From a checkpoint of a small mixture-of-experts model trained on Wikipedia: width 256.
Below are experts of layer 4 (counted from 0) of a mixture-of-experts language model. Rows are named router (the router's row for the expert), gate (a neuron's input weights, with its number), up (a neuron's input weights, with its number) and show model dimensions 0-255. Each number is 128 + 32 x the weight over its row's rms, rounded and kept within 0 to 255. Numbers have three digits each.
Before each expert's rows: a language model's description of what the expert responds to. This comes from a sample of Wikipedia text that the model never trained on.

# expert 11
Line breaks and headings. Newlines ending list items and table rows, == section heading markers, title-closing = with blank line, and opening quotes.
router:159094165176123117080069149168083156117166089188141169086182176096096135161150093140162144164153092078124112093138121088142172103101100091179180133061165107159176120159114096169164078106093163125101092152124167120093111163121078123069125163152124101103127149171143168174160163171101084166100091098109149154100158078135112154118122169119160157097127177097073081080153151092089084105159114159098119154168153139077099151120095108106094104081119101177135074105159086166119096113098163137125177112101139136140122099086165170149077095125159155086179159155120184079157080083077117126108175160154094089146180087102097161137100185151151149103121116165140093108098143137096092123109160093127111168155102085166102107148138094084112111098097091151109168102160158092179112106139095
gate3:157156114159096168197092151167164114137144156116196137062098124144114124104137098135072148138215100144120134107090075204103121125188201080146141109154120114152145130154145129075144108113058113140119121082119129155163145159136116105125199159144078145156151148190142112119131161152051051160130114194192114118092109120121144203143099161154162136121136167127147094080095123112135123141166156144105134104129141101132194118135098143096128144079073126057131129144156193206152142136165116145128160096080105134091177058127139125108135091135130094080081092145101128131165137141071175164142178093145148146086089144108194146128111109098133134135172109158124103172114173126135164140165153204101191146136128072110120121136189167128140129135120097151147121136142169096119153124167098
up3:132135148193084130110153135061152188097081145151148176113113131160107107101138160092082178115123155082065022138136080190104168106081111154168151110176127094117110131130140116112175151137162138121134137071152189087123111180098083092130120121064130072103177162122113137124056115150122170085159151109135146120120131162162158111101124116149178167148111105152155134116136106134118144066126140125138176073141051120100149112113148151097115107145154147101124115123111142070065120179134135100121117093080142088156146065151133120121178127128182168122146126106160121155190104121124138139124131129108122136160157168117137121088130180160121100144141093107141134195155151204129154068115134117200182172080087140161144133162158163107079113116180155152171171167212147117091128183185154
gate4:160127119070158129131168076090155148119108162081198197100091147100127126116146142134149142126160113142217134188074109163135147137136089173155162128146183060147149164103089128140110113115060105145104136109093098101147131117126054116107126138138167114152126169124172124177092124134123160131089097101131121099096151146146138165133114099129187099072144163161135143110123157172112123146134136134152156147105183143041129152124107144102150193086111100157145163129187111121102123140078091122169085132119125152172102078174150133129139176190199098067143090154120141081094119108123156156142144118101129177070159137110137109217120156183066131141076103134138112147129139082105094095157104164109063158134087097103093125175143102164146112078198106056080103072116118152135083127145173
up4:159103078164100124127140155131171116105134148127147094190123154166102135091098061057150121109171071129124078100103142112180145203148103139145138123107068094128138122140044141153148134118086082163098129143151147103181152108146115127167140123159115141105116058140175097113134104129092115148148085112156145097172120144140135111077135135120157157162124066108140141102100136151109097147095143156142117112135141121080124153136108153122072173098123089180132136096160088083102153172101130104208110068112110123195167121063144115160108121071127022193127145152140114046123119221130121111141122155120142181110186105183104125138125082143115107089111120128142116140131112142124076118120085131059136147205132089141185085119156143101088103114123082075185084165087169119174141137165121
gate5:084126187102127094103086083140111106133159116142110165068174139143157084086112095096111131174152170051156103131126124145131168131070162140183186122028087130124103187088109067079060175115110096109116109133117112140152119140147096142160117124152151163157133116070105109102117185128145158134162137138126098082113153168066174139110168081138115063185124205110111165129124086199134114134126082136185073166112115176105173156110123124098182153155083093160127118129164133170141120149135138154152130147126162098171162149164151107146163134110140155145110126139111172113175184136207105135152173142142129117163150148173128114126092120152115096138149092140196069106151144161168149125167168138129118084147099132201086128150110185134098158173094137107136180173136135074162127120183102
up5:110134108141148137172082144112132096111176135075118144163136169119163074108140127198108088176103094140152063129172173147149093085111090174139189168127127082126118122096180159052159033156133134130102128096108098118132121138124161160119198178102134101113073126098134130146076169118089097110118094103093157082092106160117129141120120133139132165119117114114137120120186137118138082117122167090045158185182126122119115114164194123168159161091112153086058111114117117088112146109206097198161140144182136147131121100114165138099150104096153137104153157157142127147114126131102169121145194106100135138075140109123070080157126158197146111172132123114073088071163135101186094122126091184176173168168127173122163083160114130149106136155192098159151094114131119162163150098159163
gate6:073120142113177128078122132148089126108100136157147122155131054127127142152114079076131182117128105113132105134111173154060058128148100118177092132138157128117161141063110204121127066134158128107122170153169134184100096103204157149130119171154118105144097138079124096152204127129173118156132151111147099188126160169140151144141165121076125173155125185173089095111173119083073045099082116100128188156128142123112123196143117151131073078080114142147094124176139140161099082123122199166128118115098114118129151084190122160156147144120162119184172151162137071138180146097106098188103064168133189120093140123088159126076191089115121192145071158131113141113172126186140081136135070179099140129143114130128158134120128116155137144086076119158131115115119099153116127119135119
up6:109081165131171081160101132102083147104096165141162142093169121148093109144126123134128122117031159118145113092129130149182158123135153122105168156093082086117156152131145110127128113165108162145117113128092143086169127053161170202107107112102082130065103127195108181088151083120107143150112146158105078111184097140161105152106103129099163075113138164171097178107113044221109131126154155133204130148094169172089070049130094129119151145090124131102152157218155097162152093171131135140133106176072110119128193190128179177150122112106108121092075139122137093145141121120169119119117163141115149118154135109152055169137163156158145149091083133080150109161157128115135171146126084142149149109106121141142097164097090112082162116124092088107135156156087171126107108193138169
gate7:107124041165175140163105123121157120112101095146153081121158127101149056119130079160140099150078102154133111127175134099086184146164184157160079109111143123148172132157127121154165108156146162139137114131119147128103121153132174105131081112082042095137160117155135193115166080146155132134163117120124086141114188088111108113145130126183097111136098116130186186111118109095142171133194103117161175147218125125074113153081138072094078112126182130105116138113124165159176176098148144111150109151157133073151135138145129164137128113148169116121113131091057158102149088116102139189120148104135128121190184112089168125191104104150105068094206111094097109148093149139114152140117131103153113105127106184158116216090139150140181124145121114172136126094083075192099167118173208
up7:172085149056143130130084136094124169124083126156101147139146164148114164078093123159112164104092093132168151156124126138129112117112094158101125103180136121157132062202117146212133168140114107098072179134089177136168125063124153153152120164120156100155073080143091098191149137127128124096134125121120145095132159133135126101089100157127164185032144108067123126144142090116122114141155188127101074156081165098067181148111146139136141157116127102110128148158194165178093142126098105098142144139144137124105095130165095120108120126092176153172136127120146095168063140130075125107143095088193064073105104139147083101083128148127100127070132118185165103181154144144171084152136149096137086156112119124147116144146076139101140105146203222042123095162155109172135122177146120
gate8:159133127129143132077152112103146164060135098118093159159177050207105089139177062095132119087189157115186124149172141109048179139162119131129118169083116121083146123172063150101092139117157111126172137140135114152158109128087121181172081148127124127134099100112128139106133109095172125158106119139110153160110102153160119177099139163168137112084115113146108099134128136054167124147126085094099088087117108112073129140108148067136095159137152147139110121149107130134113131155118105129071076100138137135107136094129132171144156083157120133099153135098147116158181173083114114157217141135162090125102123129138191137143082154077121217102095075153116133110117192135157110119103100108173125101104182134126139128116144135109255101138145142196048151094128097127179167141119195
up8:117122127091123132157071164157126104162151185150080088100121117138170085116094135133158129157108122144107165158144133134148105156188091103080129138118112046108112138106099184080159137168115113109117131146100128120115157073105133187161080159138189072119130198132162151104106131113182115084182186117140179178123159181161123118128111130070101179143191134114121149131133125141166157139155115154067141098145129105118160087087123156118065085147131140176100081094117161085101160134115135128122182193137168133177133140073149063144101127126116141143044146095135158153181109103107182106074108117138134145149173092077063149192127098136089131120106098169160173136175097109084108169074156085101168081141151127136124115086137128106121130104078056067153118145159187169185110138134118